config.yaml
router_score: "softmax"
router_logit_norm: 1.5
norm_place: "pre"
norm_eps: 1e-05
parallel_block: true
decay_fraction: 0.943
Below are experts of layer 3 (counted from 0) of a mixture-of-experts language model. Rows are named router (the router's row for the expert), gate (a neuron's input weights, with its number), up (a neuron's input weights, with its number) and show model dimensions 0-159. Each number is 128 + 32 x the weight over its row's rms, rounded and kept within 0 to 255. Numbers have three digits each.
Before each expert's rows: a language model's description of what the expert responds to. This comes from a sample of Wikipedia text that the model never trained on.

# expert 22
What it handles: Year digits
router:128075156123100166116089033087147111089166140171121134133080072086086129190140125122169175134189156098141125119146134117150130089143109077138082171154125111129149149115172156100113145153166168142112086138128152140126135188135123159113156153145155120178140117191162102114201155082125180088121192138087077125193102123094133117145098176127120195122183164125146096151115098124092066119122110142104090086115162179114113149086099142096079125111124151187138135169137076116123163079084103
gate0:114181063090177170118155128093134155123135100170093111182153136110103125167133124094086161184172155106153112102075098136094121154153094103144181177194124123175120092154106140127079049082113158091057145094108132088128162103151082117155076178168125066119105148115103107130157116153127093115085153125150124084151169097135118121111172148109092079113132173107115142109130129133129138096125098152056120118126089174087087138137159108083206110095160115155113121185146122077158067087165110
up0:151178108068108113127169128103125046154071136088120066127146117141162158162147130085149089163148115127154149123185101064095108124167147152083145173094141161125112106119136125093162173099138157154140151165165152159113136166104080104086150096119130167057142147141154162124115122089154127144114147145108085134140154154151109127106059141096161147112115177168133164151103130152096167139057168153111151130168175141120194120116049141128086146175118150166201093096060101198111121168090154
gate1:172101111181193164100197090150102118132157157131097144063188160152146125155137158095152105095082104160162139136191078138205147189116023117137087146083107108103149128110161170118150143060175118145197113116170132117097151137122120111105089180086132150155125137121159191138104164071141141139066145127130171179118121124115129114128091107168156134140129115101163147165172162120154128139083155104085116089150139143146147141127099162126120146097132144099111130135124087152188098085176068
up1:102170136149105104056132147133128097119093093188144133088134140163141113144132158141093111121117137143123137098174117125102110204116162145128109155061150138163113150101121116153093090196169073109093083088111117151102123047137163094154091055175137113161088130114059162146152084176178127084120126142155093123112119133095084143082179153124133134116192104117056156137159114090144119099134113131195172179138097113127112057102160109134148095096115167142092171155048146158107131172141142
gate2:131069159143106069096094115116140155129114092136185092088140087109101149146153091221135089087137077119170133139139139176158121104096100125089147134105129099084156104154167097148112134122123141131167187230116115139092113161109180115118138123084149064067133099146087142092174128112112157139159135097069148129147111135158131135131112129138104180134107114120175085184113154105058118107132160112165148098154073131109117067065115163177123135159094136190127129072122190119156154058131128
up2:099128111067153192099135138146109109105113220144130156134171110121084087082141173107157135147099139146145145152095154131155116140140127119179168112156095140170166200143152099142131131128115103135147077038151079086085127150124121164176121140063075159159166110185188133082123163142127074152118123145116131123158118126141160110143116161145148126094145107165130168119183110138146137111108129134183083157104182124170065201173106085135145136104171101072129084164116125075108163184082161
gate3:136106133136104145111160153173107110148172123167068123115084145133119205153133081133114089149128118154133077169136127132083122144113145188096101154177087064173103090144085124090175091132107171106125158127109140123098124166141113135153126163103133104141101143101149137062132148101116118135096138174107085201169146152149168141135106121113156190190076029075167113129128073153134149133134094100110142138165122146062080153117131128153055122107061134137135092190098112153061094098087103
up3:140172121125094162123068144119071157157121164159181138145116168139114087129116154122153159150146193118110160109095091101192100185133148115134146064106140112150170186129135137170132113121171114143065112096157150140084121143128138106093168081058151122172151153134136136131116101154166137141166120099092155135064069105117140084099141084174143114052162154124114133181149154110087120051123154156152123164108154176151138145158208071154137165144121115082137107089080139091115172168165065
gate4:150084100069121081165121101127184146131147135087122083138180062148126176137175121102075180111119098134160086119110129069156134119212117132110123123098104107171118100107087189136105114076146105165123162112136158130131109110199172105135134160139064076139134168124152087137124185147085138104166132157071070109083138112116154107084144163124152141183146083137166118111118151208159063123106124136096159135120095130109142157128155125153119082127098098157094123074136097033097130112149087
up4:121109172186187117131126076114147171138141134130088121172141077156090154147122144148113100118123117140204096141087139085137125189182093163118122081139088080090146102149123160083087168124157092131137109138089094137157137144102177121148082082145175134132125105111106195176150121112147179186197146185157105108117085077060153111117116147074107163148081137101135109172162153096132121166098121052211166092100102131100115151155163120118123107152182102095128099189115131094151155115124120
gate5:128145084173110136074130117115150177140131099126120146105090080118133135168109168102097130206139127066122104119093159166162151158129109056158111175144129122077156155096228143156142148082100207063075075181117144174087173070136089125160122128137195165112198071112129141184140122141121177113144144110121114156129093098101144162122122101093085147085129136157158099155149157099092088097137136072154127153141140087127106087163129124103125185103131149119100104112141085099102135155087117
up5:174140118134194043153208130137110083153133088076178083105057160123162107155111134112140099105142128151110116138135109094154151137132150170209122136177138121131076102125147134122131095168109103124130111200119087174090119154052169153162128109134128173084125138139129124183083104124139096200173143120149115110172160163093094094185155087142136189135167077118085119139085103134110077120175162095126115114168097096110157098157087082137128098133109169159146131096128082133158147119161081
gate6:131116112149128082163134073164091192142137120126115104134111174139132167110082110086117105161204116126156156123103148121117200111101067136149163132101173193161140127094125116141147081086158066121154115118208133166112148170098129135094144146140186169156099069170095133068170166084081125112102163133132113112130170143112127087165189176141063141112162148075143149107102091100114103129162113140134109095123143157085132121152148148112147116138129165178053164178191185185105104135120118
up6:125093133091149105063159119159114129198182153087075119126121205166135067084122170133191110129167082071169125152142109158151113140087091139150104077148141125122158091121117169081127118086121059154157152062129145122105120108139156091160123080151174184110136111135123161077119092141070155133129147160071198152096130112127132063095130103098129122102145103116103137136109087148165097068119130123066116132125209099131136106070104155145102127084133109115169118155102123171175167120094099
gate7:153116094161146121086129127171149072104123154132129150133152110165127123197095097089127080217111160110147112183134104155059150128184178164146127142114128136115138063128137136096147102142090138096119101121142135155111126127102117134111073185153154166127128098167114187075138150113137137148116085156117175162209105126167159170083120111096137094097079117158169131140123089112149106174153169137132134076158111075145117089164090057131123109126095039133216127166100140141098052129110109
up7:171100164156179143108069211145116132175102114131190162096085190112140096120107099171153104112105150114148141076137106110197122127124133117180124097132169093134122165127109054093112120164133128134109154120116149165133109085128176176157133125159157077127121119131134130143153190133136151108084120147118138222076167072147147092131171093163197093106120097171074139175161138101103126082114090102160090142108136167180137157147120174145149148178189148130164152163176091144158179123129115
gate8:077130095174136123154106057108142128107128155127145195128150171112199180115145128152130161154161146074135114129100181124184137121131103121154142149228117083116115157089167147093136153084106121111172126152072135171115184127130101162126148132122165191127133146150092125165109071205129189159126080125130119126127085173125140145204132146166128134123109040148108180112145098068124160129164129152127077088113080109176124144105087142116143113169131097082125090123144135142205164128125156
up8:168160138099092139099119153119123106107121078121130113107124096159106174183129092158129096068166177123106119195188114118140115088144200113140117121148117103132112132142138136145138145182158181152136146132131168128091124124114106115116190122127079179090131131096075135121086176052158044108147202128098098134131208124106092100095104191113145140075186147122087153112128118157099134145099067118135179148110125149082150148079174155084127167150098106093063162067117096112098076134125144
gate9:068134074084073113018135083166091127078088114095132136126117138163083156171125136112081113087154102132076090113169134200140162158118110111121105123085129100038079155115125131123118145095134155152153097101125103153145082123111143113104149126109132138145080167154089093147095109116160154144152148147175156164118054107174154126142134141134196163165129181101074189150097101144131114106130188122135113089146119109141128063145167106124130111106109163116109105154193128110113195172136074
up9:116144116169096149143149090121064111097117138120123120110136058136104152120147140136134160058169126118163139061145079090063140136164149104044072133141120110148173136138151096144156148175168166119122078086115121124157088090125155123111087170134147067087160102053153118105123125185174098105116197176054123119164121170168102111103134133119138114090138112115149120130138078070086125108114184126152108182138079070121163092081116153130170115179093103110111081122138106123169146190151133
gate10:121090191169130180132156135141078085111169115151173108114162121167130053095133134136119122142122124137128112070122105106139132122172124156122090094178100114086150096166095100088106099070149171139088171202205113133096133085154076156056127136135170130121135150131157143091129172127129096160102142093120150155102177145068114142131108126170118054172123133057139156134155131075155180152070141090137163099139190132169145178108127125127067128145110127120149144148132201146098178177135162
up10:135095090127132112133084129110136115113141119097089162176096128056217159154099109084103197150134075154089183119107124163119157150161096099084142100136139124165121168085119100176106153112084093092152140100075139166095118137156150112117024169145107113119109089156085110141128044138181090161128074135086163134092105130175140144165140145128094138092153154108168112127094175172099147137131106112096113126128113163124056153106135095163155129182115122147162186104164073077166128121156150
gate11:125141077153083077123120168106111126129130121157078118094114123173122139098150138131130137130176112149135111179134136175060055117105116066157114155171151153100152169149151110106183120115052096065166155111113151091161158146105100159079124173140095124149092194218137148161145106157139156179133195135097104168141087096168104097105118187147130146105146113111172187159122153143165148118170103134120098126137150136162124071117133156089135075160133102080155092115083152124075094129185068
up11:098152066121113167151130112104115156157124132172192141133084125156090100148149167163177147207144126131102246219149130172107109144167131101106196167106131073171090115158153120101087117110170137135103132157173149092141097072068117121122118116173128120140124107175121146140140063149146141142114152165090127193115130123107155062148090105134118145129122114129104099146104112138135166104163125162113075186130073142174115090118148079071193079146164135134134105163164140103144117118134105
gate12:103131096167096126150130096099136117106123051154140164129152116092112143108055107136158147133191106071186104111101157142165179154115172084100124072129122179080114099095173098153141115150129163166108176129104189086097137144141197090153151130146084086146146134144157159151131182136105194106122172129135172096205115091136160130079098126149056187126149133136161139094108102087097119125107147073061078099155110132068126122114199112136165164145160123172144133119176136132132131094121117
up12:051133072171109152100154176135077122091115156139091130143149170104135180144128150167080083154097166123118179205137177146102171126152122110115119080148117144115129170075145127127133137148123066120229096074098094166098111144143168112168117105123154154159119110109119100163106064077170074119130102121120115097150049170154113139135171111140121112097125162138120124182172091192112126107153107160128105103145105121110159102195099176136065127116135171083162094150123106110101152171086104
gate13:150122127066105128098146136113132137114138163107154085092131126101083142116128147098129137123146174170121117192150135178138064139118055118225135123181085096157134161172104098092133074210082151213114112083167102185125177155122099125151074148142132149105073137126117151130097125151162093154127122138136118112059113088163113131153118128151193169089138108061103089155161113165119114188120115162155175080103119108189133152158146104105089143126083155104118138195101150134106152134104114
up13:127167177088129129151148131081174108133123173086108123105145101172062121135097112188140105093121191151092080115115167151165109105174095111194098115106109111158100114143056162112152189141082084087136103107068107131110135163133142124104101092109130082124101145125113072125084121146159096125154121129175100123137063116102127146145117162182156117091171169095086165163187175104150115084115142151127122102133099156119143114194053223110098148181129148104147147130146162154085078155102104

# expert 32
What it handles: Small counts and numerals
router:112087183149153145124131134128057152127176166149100144084132154188167079126172143155156126147109166131166164154169128112156090153149130099114233154154171157168161124122104098091196155111163154156131137093175177145098107055088164146147104162118128091163163142162175119157133115145105138066134123074161069073169106094153149134090057133143137089170137102100130139100091117131141129165075144114060101128161103124082178137140156144129145104095146120150061170113107090133138130166108142
gate0:164115123163098129155124027046095127120151121105154155162127132121141128170131091098149115158104122165172145134132110129105127189106118121169126192105102081106117186136141183061154168180090117154170068151086106146111216226184110169142127167152176099091105139111098095105155120097146130103132105124134059142149105134109151112181108129126146116161108073139115118105127146132103152170148183111086164096157090150119168129158116108150136152175162155095111142113131205107166129119160109
up0:122099152112143119198137111122155128047063177084163154152154103107126109126086068137076152190098111133152120097096189145108109137139094119068159108177186155118148141162168117155150159089165125113129112132141106155145104122182198083150108152056141189141141146121142125108156148099117119157103109114092125154161116134163130121206166099114161130163124120156125121125173123122153157109182126110157155113177149084184089072105161063114142154184179100090154127114076133136169148169156066
gate1:138147148152114096075150097148152138170123129101121141128095097123167164194135119170091199122156081119133147105102152116138132114181099081196125162142138137111129086088112115101090155102097055046137145132093127099132118141130132152119109148068110192142163142150113133178157110154102155058069133120166128118094124103136160137151069152116135144099122104102110163172145111145152049151140137147091067094144077165059101167169152189143146140161196146104105077180106103094174151093095151
up1:090100102204134171129154126086061180086076137144130155151164111104102111097147149106143112189135127176159075078097158201087162135097165155066093085093104110149124173138146130150164102102122101100141121112109173119097128189162131147197068121112151140123149114171131113111176124139160174150115148106137158078116091112100124206146155127116143089143126152145133167095181118147098138128143104078116150080163122060130120168123110184168080153137197180115173100116079148145145105140155154
gate2:148135126158160121134130125126107123179144170147138138120131131199132165054041119095236134181153154127082086088128109079143107183151116096240137118091158168135089174143128117133137121091124080128164139131147161120187144181091102193144135121081186107132153154123073165100126136161105118167086207124122147105118125132178171105078127127129136138136139138130122109122109132087109141136125114143098106141124124125134101156141163101145065123087178168155152190098119125131121100092060102
up2:116151089139158112068195091138181144144126155121118138107126153084133150081131151131116115136092092147073133125078103107117162155140168153174148056183077157101136114040088105106090133107162153100184135171152142183101162079112122147136151137160142151061137077093049139150150110072120150184181102149064146149085111135132072137119140081124051142153109150139124162126148174160149123085119133079142116070118144123143127133124086150155093106101138110126119130167088073145084164173119098
gate3:058094083112157095126103160136130181107142137133189106185149095127090152102111134213150131137191089142141137078129042128097137149117146138077060084142153114108120107181126122079181163158102150107099089103152146124097158122122112113132157177152162128120137110113122095127147184162104091135128149113117108193069190116132111132116124064068122118071118098180141171107175089112116130090110074135142177136096172117081162091141139080102136087132103115111123169137061141115169129088104165
up3:139114179172108105137097125162108146172152091122166111203195128095126123127086088096142177073124146127167146093119116112151090152181162137086079115114141161131115108150128085085157147164111149123093117146103139146138135105101089119123134144165143106189062129100052089170143195138113113156124170034165093132126120133120182105140143117135160089106104095195104153072120084115204111145112111137080150147148165133116166104096107122128119104198174142192072117154124122139156131088078174
gate4:087134077104155152165090115145154111119102148086126118161101083103152136136137102111143109045097139168174138147124165125101159071111073151148172142131119104172164126088153112076138203106177108106180119167164136122162118128146133111134122164095197150126114145182094148155130106079101140128128136091116170118116153128135054157186154101109157146090158133095127121127160111135149118206135132221111128171185066178120154156161112149161103085160179184133143142100108173139157168065115078
up4:170178143154084161105087231136099114117160106125111118162136159182152176116158118175129125163107175110100153152119146085138109168127104165135138111142134167199084121153123141154123070157101146167105124128098102146129097106117162124144183096130112099107150131071171126137107138134079109095109161143141113087161155101187101121146078168145128163119157142108090139097131145132158169095162165067099186156081111061106139087060181035147180162103131092127164145120149150154144063146112175
gate5:128145113152120169126112129146150126141119145079103168111171169142140110120091131132085157138093152116098090164120133126211147118159156178112122128135155059126177099129113079130170132167079062121098105132142116077173156206120101079158167086173165136150173173089083135106138099143116129169097109113169055175147140085106111117131146189114099104132139136167159164132156093118203081157088129124163148172132173143159111101171083116065125130204152121115071102154154140194161092140116133
up5:115133095119080069128116098123179182146059139112089163118164130169118119093104115114145197144115094108144150132130132144132162140106123144135095082120096125132140053155131159154125102105118120114141130157099101121128208130194152115172083136130133092191150145107144130183173084177065138150119118128142140143063117161107110159210133129106183128162108120220120106071059179121109126156164127146103126164055100136115127098103094179098156148119146156131066128173124174185152107082133141
gate6:062114122088153089083170085160156138109092120108087108134148070111064173062173090150153189120166089170169110150133078124153190131187146142102095116113120137112138105163097184124098130118116114110100156104173124115143092133116154137115121108087146089092103071117082137156114136131097082148155157158088028129141071165072080094115145106129121228168135125132145116109119129154111100078089077148117168150108094120110159107159134153123174130133109080177122146142111109137161108132128194
up6:065141152097088081104089067165185177161161122123112114130155115159099125096114156122155131148112118142120096126056132185096165152139181117112122136144107184092094103169136108085106173128107130117125149089168189074138108136119126112113121173148141117151197139120087077167167138141091113136089121152161083134147104124146148104149116116097100216144158091168134135054126146078124080094138128095173157094139151111060116169154157112083184186134082120119078145131123101105149160204074151
gate7:151155099108172095099141116130166122091102097149155116116134132054105145129158113117139167131125152086077103134093133194058137173123091158110140109198146070120152122156133090156162147100112127093200142119141101175100147156154197104166115110128122092153131114196144116138040114156107158082137143138114150119140092062164143139157189175124141120160209181138120117116101109079085170108144162037188087136125178159163128093134135164153104139085136173100140128111106148099137122095108108
up7:013176136170126119127104080153166143140124083089114155130133157112098034106126117147095134125084127158110170135184115093209181074127100075149099147087046123109103203106027113144101109162080171139133139115174098153134138154129096126150156139159092096139149092126125099110114096151126099127136136114178125132131129144091194099121181092108144109122085162088076122104134145112143137152179103121131091131131104166152161158090141112108114144162134156166120100097153092086165155116115149
gate8:138139197113072109087183142120124143151126064090132122127101115125120168163110118129117112114138141137148184171137104091106134126134140169091193125099117114131095132163139156165116097120148178148146104144146096114134124125172151155138167120103108169090121105178105154161109169126097116069122129097089118178160130142149172232188068086121140190105183127068108099077082137085183135036180116120088135143106127141165069133120077107169124129174096151139149067151112155100076142141160101
up8:171144148100134110159122185102146097147100159081178110092138122154082099152097128224110131179185142123043087107139121162076099158131131210080124109113153138192109129114164119124114145147125186076104130109115080100133117148122143101098125158142125101160133152107155084135110119098095088092112112171133178144145133082095172151088107146109145100110153132103154109072156108094137146091147122057101160144108128104102081137113136092146192147139083185087116185095157163088168104144146042
gate9:094126208089069156178150104129163072032140097138096141139175156122123146131109095115153124109130135170166154153117085151163162150128120065122111137142090150113139152159159112179146125190095155180087076142084112086121149158142118109214097104137108161135116142146111102136144071115136078194132135093159162126172126163101125093182087137128162154133137106173150147117140186077158077109148114126097106053156156179128165148114129176181146141182154113116140135133131090190104144092117156
up9:174151018163131083083127119080096134125119095132131124176118084116090092118106163177143132106084124121094117137072179134172157074131121142130148100114188096098064117104166115105189162126085189111138161101178130122138130114136141166131124167125094136076170153090106143172180138095120189052159112141098116118107121068148150131137121085104152184151176138136194089183113119155085060136135105114107167111154167135105107104112139050126128120086139120109150085130140186121114144132141145
gate10:121073130141079106158112090155184162186121118154164175097130104119155122175096154188112083133101131113122139125152110110161112133131085119106201141119130144087177166138138144093074155171143141204043175139125088126131116108137160090184110128029127091115122132104154106186156159174069143103084172082102116106122110151143147180085120129107108156145119158134142075140118105181143133154091146082114108157152110078077136078135162118180107174151100139089148150106162152133164126195109146
up10:147112133127143169114165143130162125170148073107194050094169117179186172158090159149123126124136139116154115146118172109179141125145065152154137143084112143128149064175098111146148132097152192144060192166150177094059083168106159111126147113134155123142083116103135071153117166119135161099163111120126097077144108081152165178150147097131110182125144087048162129148058131139139093115183110143186112139132128093125126078148160176094159138141078139149113167130153136123093104147083097
gate11:124105087095184140085110078149102093097206096142114136115127097088199106159130170121148115129117110109181147112103152122130130132181164111113147090147144080127118131117206176166146158139117152133145082208135090169098181155097183137120104088080173092086091077119147108172179130117132193157127176120104158143096116150161125154148091105158112121076143134107142165176124104094125088121177128118202134123137117059140136127095091149131103134125153122051126052119160125166179126163166129
up11:124151067089124193139078158155118096166126115110100161130179129137110154114160157149115192171104143088110125135051113139142131149183192085067134139130187170064097162114102150143127112191139105220080181160120077069138131142091132115131122099139116151117166083119143107136149137171132112150141156128119088129115103152153108203123087164150125122061105124144116072118158141146146178090066139111131091147159149208137146109133132100179128154137135097101164067130070099118142095140153122
gate12:146142089168160135120188169104116109146144082164166149100096064079170164108117117115141108090098104131154143135159149199108163155085123122125133106130097157103108136112117117130161165148114121198133099160123163095127089161194106178169189102152171131161166130142042150129155112111211121175163135165129078134136172164088076167108168146106096169120164144138120115168185180138097086107119089094157137131110146147189118117098140092116130176087097141105134181109163128153124099072116199
up12:101120119092167077101117111114069120077152169084113112146139123108129123079125137150158118135111024205158163161102169109064206108097099212106128088150154100141117119168189120137154129112098160097161127166110156134091107155150178180141119121139117150143131073183152083098131070159167088089146084170155110105152143103151126055103137143139131116179158137115092082119082165129083120133212120141152109135158131164118135151114177139126126160081104085142137103091132118099113124087157125
gate13:162144167124076114110091211121134095101110101109139112115130134107107105066172133154111166141135055097129188218107160080062084105081159204098105123166149185164110069128146129052166109116152123150158122137134119104112128143102134133173116165188093075101105092095122150141111137116126100140113145155182058107130074087126153140125076133128168146156120137147128147147059108162160144145136109130112151172120092100117155108078134199185145147116116129147140147113101152143168091157069135
up13:091118093135120132138149100151176108166100139075160101176153168123128139170111173156186112126092142105141136094126092152198123181101083117096090107122169125116122151194190117146145142157124175079088075186103180181133152144134148078154134128123155116152108127100159145116190113217112116079165146087085150092098124132106082163130090133131144150156130141124082174162139155139089138120142127082136165145135124071136125047111168179085193125147088076146112150105148089182141122106093180

# expert 29
What it handles: Mid-word e-ending pieces
router:202132170159139187150106108087076132142051171094087107136143073116082109160109073125165130121107101114156144049106183127096127138140138098091129118124135106121124155106105084185085138148118187110070102129131127102159133122104171170144142169139144069163137142129096114099105126184152092092142200166074130096159193066132098113104106164138170088085119104111121110126177081058142163133141167137129096122137202127134098096110112147108176139084138139145184103158102110147098116148161161
gate1:095127079091140146157108171115100135107116162119124098112151083082146133173156110132134135146164076170139215127111055100131110095149174171126148139105182118116114154162170104160122117105148156196129144117120158165179155159136176117170103147164171086161125165117139099111091116173087173159123077086067150073103092135109142116081137123168135115085110085112115123183077191099101109121131104117095089159137123159101144161134078163159089212115173157176164095071135106157077134101098141
up1:172137123111131075119107117122169146130087119093127129146116189147089118074135078092088116086178185113110115174140081135133093123131154096102121145172144150110143128144141160150115151131111066056142197183088158046128090131118156121107112171096114126144113150113164154191127171049147139096162158122202065179079180140104078078113122176113130117162158148153154109114085100125127116130146078153073125108087140108153099132090112124085112163177184083076091135100134105134126153167138106
gate2:141142132125163144119129160090188105104066152159071129122169140147132141147097094176058062108150096153098152156156163117166136185070111109139132113150160125129094124132109146156179128172135130103111155177147196159094108097127116121157096119118128106089195116073182131093049180132138160140132126152133150171173123092110104115102113159113168162129105115160202132109185172109127175111129215131093128116153175121202124137189094142169112093182123147065158102139115135144102119171130147
up2:091217106173122140127155117133199100113143138100131096137167163150062062115167096142152123199145114123099129169115136139134110132102108061130135123096147154130100140093151191182164093151163031095118124157161086137097105099143150118140103104086142220174190155119093083097155146174106144182098128150095183098105104143161144149156144131095127115106125101127130169191129118144119133055103168169092164087131151113134105115138096076130136159138098104128125156155106127098136070159171119
gate3:099183092146091125143127149071164139093084086156138144114139167143127094132101123101135120126102085123123131104062155125121066085117124084122120184106141185150155116190140163124138068187150141140126076132198092094199212119145077110055145165171116106121146082151170109174102133189162111173098147113137160091108154177131105064157100099143134164142116121074162121113130088167096131159143140182095117161110137139101119126123190097130114105122091090155066103095103099147098115118091096
up3:179154071160165104186152128125190110106125125156137153091124106084085140144134117158135189132164169171140072132145098151139119117148185135056175139113090101179119135126147094143160071143087097072124145079099122111150150121154160118137078103120090159101133129138166166151201125128135129212164151142107101110141090109123135146147201108154131145110125118111146143098094087154173141082081202124161118095108082145083193158126148121111118166139127180105151127099136062175128141210141084
gate4:141120130157125091152121112117156089126119144138103146099081130135140154130154074151134137075102086152132150081073148102148156198086136064121106119083179171083122176092071124086128145088084132159147157058113089109131112091142121112111154113170095149074149152154221153116103153146121081112066149130129060158141115134123141137156131062081116142081171124108194102093103150139116125104140161110146100107173172129109199119122103094175148100180099155070170149166124124143058116109084157
up4:165140099135119164101081124166085135150109083176128113151175174205150134141126145100140163142169143086124184061143165072084062163103143133185152147133109187122128033172106131133191085078133141162145125134085100174149161194120110125071116104162181124120118130144099051177149181072104135092140135060098140166108148129117097131120099143112144113110156160149102114139145117134186093148158146086164131149126123152153112124133131096131156131100121142152075107143107156106053115146174123
gate5:107111112072119133166135099061131188192103140126151104148071140128138117125116118088099115178115071080128104169094123104117138126143151138099209084183155155108113139133120177145056122106129137081111106178091138129125107148180155148111166084202153118106131156130150153134082075099097168088167093183144135100103146111143126064138095134053183101094185151148106145153102155124158141155173115159134106101108114140175153122134102097053092113125126076138108151046170124111165144120089105
up5:143113155168166081181142153108124140134121149084090141141118109132128136125111082128142102158087130121130191126163104129166117153157120100087111111120048082136167132136185179105105062132154085178117153140120096121071069108148080124110113144155051130103131145118120158148040152118093124076136173086162122139097148180107111160141171105163146220178120157125165127041138159071121128093086146120124087169128099118153101075195112115175089121143119126096161130181137157133110153107132165
gate6:104147097131085156187144142126134180109131119102167094081083100092133142134181067108053118141099129102103084116166151096111153150132119177128110152092064093126116163138078069199104121110155165118164202098149153123120064138120088133134113087132102101085142108143106138130114136130120162117131167137081113121131155143152137066081127112138112104141078108146117172162144168188130175124201113155167138140155095167131103159174112137128113094158135152237149075180068173126113169096120112
up6:102172102172094130120096128113102144163111163129162081143076100123130181140177135144084137106118109178112101086124158129198111143186153094141142102124097131176133144159068134164130093132131116149146151105060074112123043182130148064117133175141130121107166087114153108045121082078105116142145170148117093085090140137090151147132112105091204108143110101135138126104121141108130135129108103199142168047170120156112075084203156127097133124128090121140102095119103149193112112093189130
gate7:097113138121199148088113120150131084196127105134125106143127152127107174094096087135121103108119166191125111119139132134125092139142146082118140124123117078156179087085154111128084157135130109176147154172118064224073118194093112125144151145199164123127133125148146076106122108144153131145109091142107130140158118107211081151091113156154084163165117088070099093194169176121173123124098161095165144047106137152110135161162104140132133062079110153195121106097104094118116146117079155
up7:126141106091150096165142089131161163072086131148110143103110111131105090088155163092177135099119085144112154145151145085131202107102115138172068125096140102128062148121127105142170124172166078141115102117100137119169173122128167148173121160050080093095126108132185134115200171121167134185146137197065090113117111116122126181111073127109130130116162140112137098171063106112155110098180100113059098098115135195175108082132180121154158151179188147112129143142139140091138122134191135
gate8:192107104087130136118102143120119157144132122126091151101061118150139153100152111166123057167124116138162129142161081086111106105146123195142125132118127128161181144078091157145079192117092170164125169167089085098151071086178158124133172105110143103085074122110194123127161060090106126130170143133163105082110164109155117143152163151156111122104137090147090131187131129123103101131138120146168113079173144154083052100145128068090058145124173162086115114126127170153100146063136057
up8:106133098138037194188141129084104097137169088152151081136118129126124088150168142088141077110131150064094114186171114107112093155153163126103098107128198149121147155125104157132101092151110159140108196103130126170160114164156128124142121107117137094130091176114178117144140156127185085150096119134157169088129194149161139139149070105069125118121145129101189133155117170141147179068144096144120106118182160136196088108083121130136073180103146124144150140153039190144151085119133118
gate9:117107105133023130091127125107114121172102198056124133141112115146129153119122156131150106119121110134127104120077077129116189151092135145102132141123121152147186189114105091163077092163151095072118070134134136209090135135090165156105186120125126110102091171146172137073147121155082163196122178155089097119123099083184173152154074155152123121067111066123135117133123111135135126104112174143182165099189165103130134102122115064154114157146099064140140146112175084122149131106104144
up9:104099115134164167124132114100132187137111121122171114088078114107113049146134074106108129094172201101157119070160063135145162115158140077131074208170141144157114094139091213150132150085148109104129133066153119155148063113119132097120088126136150120127158137094084131118115118109149161091183135148107148115143120190153126123097113192127094114180173143144095135134098194160136108134196182092147156147115149151127155103159133175133094139064145174126097080144098128144086124170185098
gate10:082176180135103168161129112158184144160115146129115125118110148089126155211143203097146127157159172055136105075161194135134164149128105107118148146113116160067079134128096126158153111164178124154126111140125151077148161090145077146118144132185105144116139189121142122094140105134125157051080088072126131096130102104156189130139202083133133096186145051150104131098093076098132131132121107184166147126132106157070139114162147141099102071151118165128138159170134138144131076141090166
up10:142088125137159166128082082099135172102154104114168118172145132118112151155144211155148187175123144142083167095161045157112114163149061099137141117132102104150150127127169109085072081161152097107117116127156200103103093160190119106148149077121138146116138111109124160149064135131134104145096099120136108102113141198156139117114092142054128069129141115156168171127112151055135096087181084157140110109161149183138092169084132160106114167130127086134145133224128111077148110158122105
gate11:154092124108143136122143151113125165121063114116156079121150116132127116127204121171088106152119103127162169138156060180096120089111181131109197110142131146135147156066128178126117118184071118148153115130137129092120099168149117102115125109137188131078157131125071156084178066207146113168085153097092096094084145126103175135146121091150078065058134171195118177065116166101150108125129113114131150144106097146160093110089132122110119154135139102129064113104094052156145110137104071
up11:126124094113147095129111112154123100120095186162108109091149125107152124178087154143090069100132159137160182148154071128085065107097121166161189087127108132122171148092089153172182045107102145162068119196101149097148162118146171140119110092084128091119175125167131115118147078119169092147112166139160174108099088125134084143098188080154048081089158104154103100159177120134101102189115101119087141094122096121132101139145122147130101168170178140091114174113092144159072102104116128
gate12:199133139142122129149084141117128076142102177156104124062178115154122102041117109099119161126120103152119111118156141110159087089127127122099074107144145137160156097144115121067111146116180126161145113066155191106072135097090130130120134145138082106075145187112095169106115154125118126147137121139108102146184114107129069083123084130188160140128131144139100109158170153160095160059109116159108189123148082112058055205143171092158134145173130117143118088078095126137093106210151150
up12:119128113130094115149089136124128090143109171147110134094083165046145096167079137124102146130164124114076125157145143075124163071100116153180114149120097141121114102149094122120076090106149109126107077080129138122084128142118085167130197159127067089148133156151138145087119156144143093131156162173026160153075075034089085115130121101150104089120062108168120126152143119150153152077133133121095152135150069084052117077102113132171117123153138119129103034129122107134146155092115094
gate13:150127125119061124130158086130108114148085103113128143101121127120168126143207087143151081127116108190204150111112120105130077115154089171098095177166118079107138098100127178136137121154073167121128145115138046129161136138136174140200103141132205110115125163081117125163081147101081129118090081122103103151135156140136101119102116135136119162152193088131203101112119167058137174124142174074088120145100075111151158128112137119150136118070149170156099107169103087080115157054160088
up13:164124137118178116179135130119121114117123155102119141155117104117110153114118133108043186134170091098118140121142147133089085158137112164107109110140169159148148133158180151163183176155151105103072171127148143139144141139138142149155146051154091119133148173102123177110118118121165076106163140080129190096178053165147168160150146179144174131039067066135095086187108173171053147113134163146179115173123118130148106154109119102158120110064146128135142158142111069092094126156102076
gate14:149124141164144126118134120154105150123185115149150125116130081099173072069170160136026124055192091125148120147123151147171110118136054129124129121129142170115138126140140065173196166077097101156146157112081094136173035130126106140175051102205152093150168114095129120138144123118109134084095167113158101089158134163155123161185137152079157123122062190116115147153096137162090110172136130162121138122117165118137111128141146137118159099198141185116119111142104131167100133108150138
up14:115116165125148178159103135175101152084093160128145149157130127096146157181166043118056107061102131099098159093173145140114103106113184111144198116122148140105141132085099149179147128156099124135167058128117132125152130103134091104076080119133092156171113182132116182170101125091126202137162130105109145141146103188108105141090185124217150150136117086158098132147155117128115138078146142129105159080141084202126072161129111175145137159130159097138180151195128105144112161098157145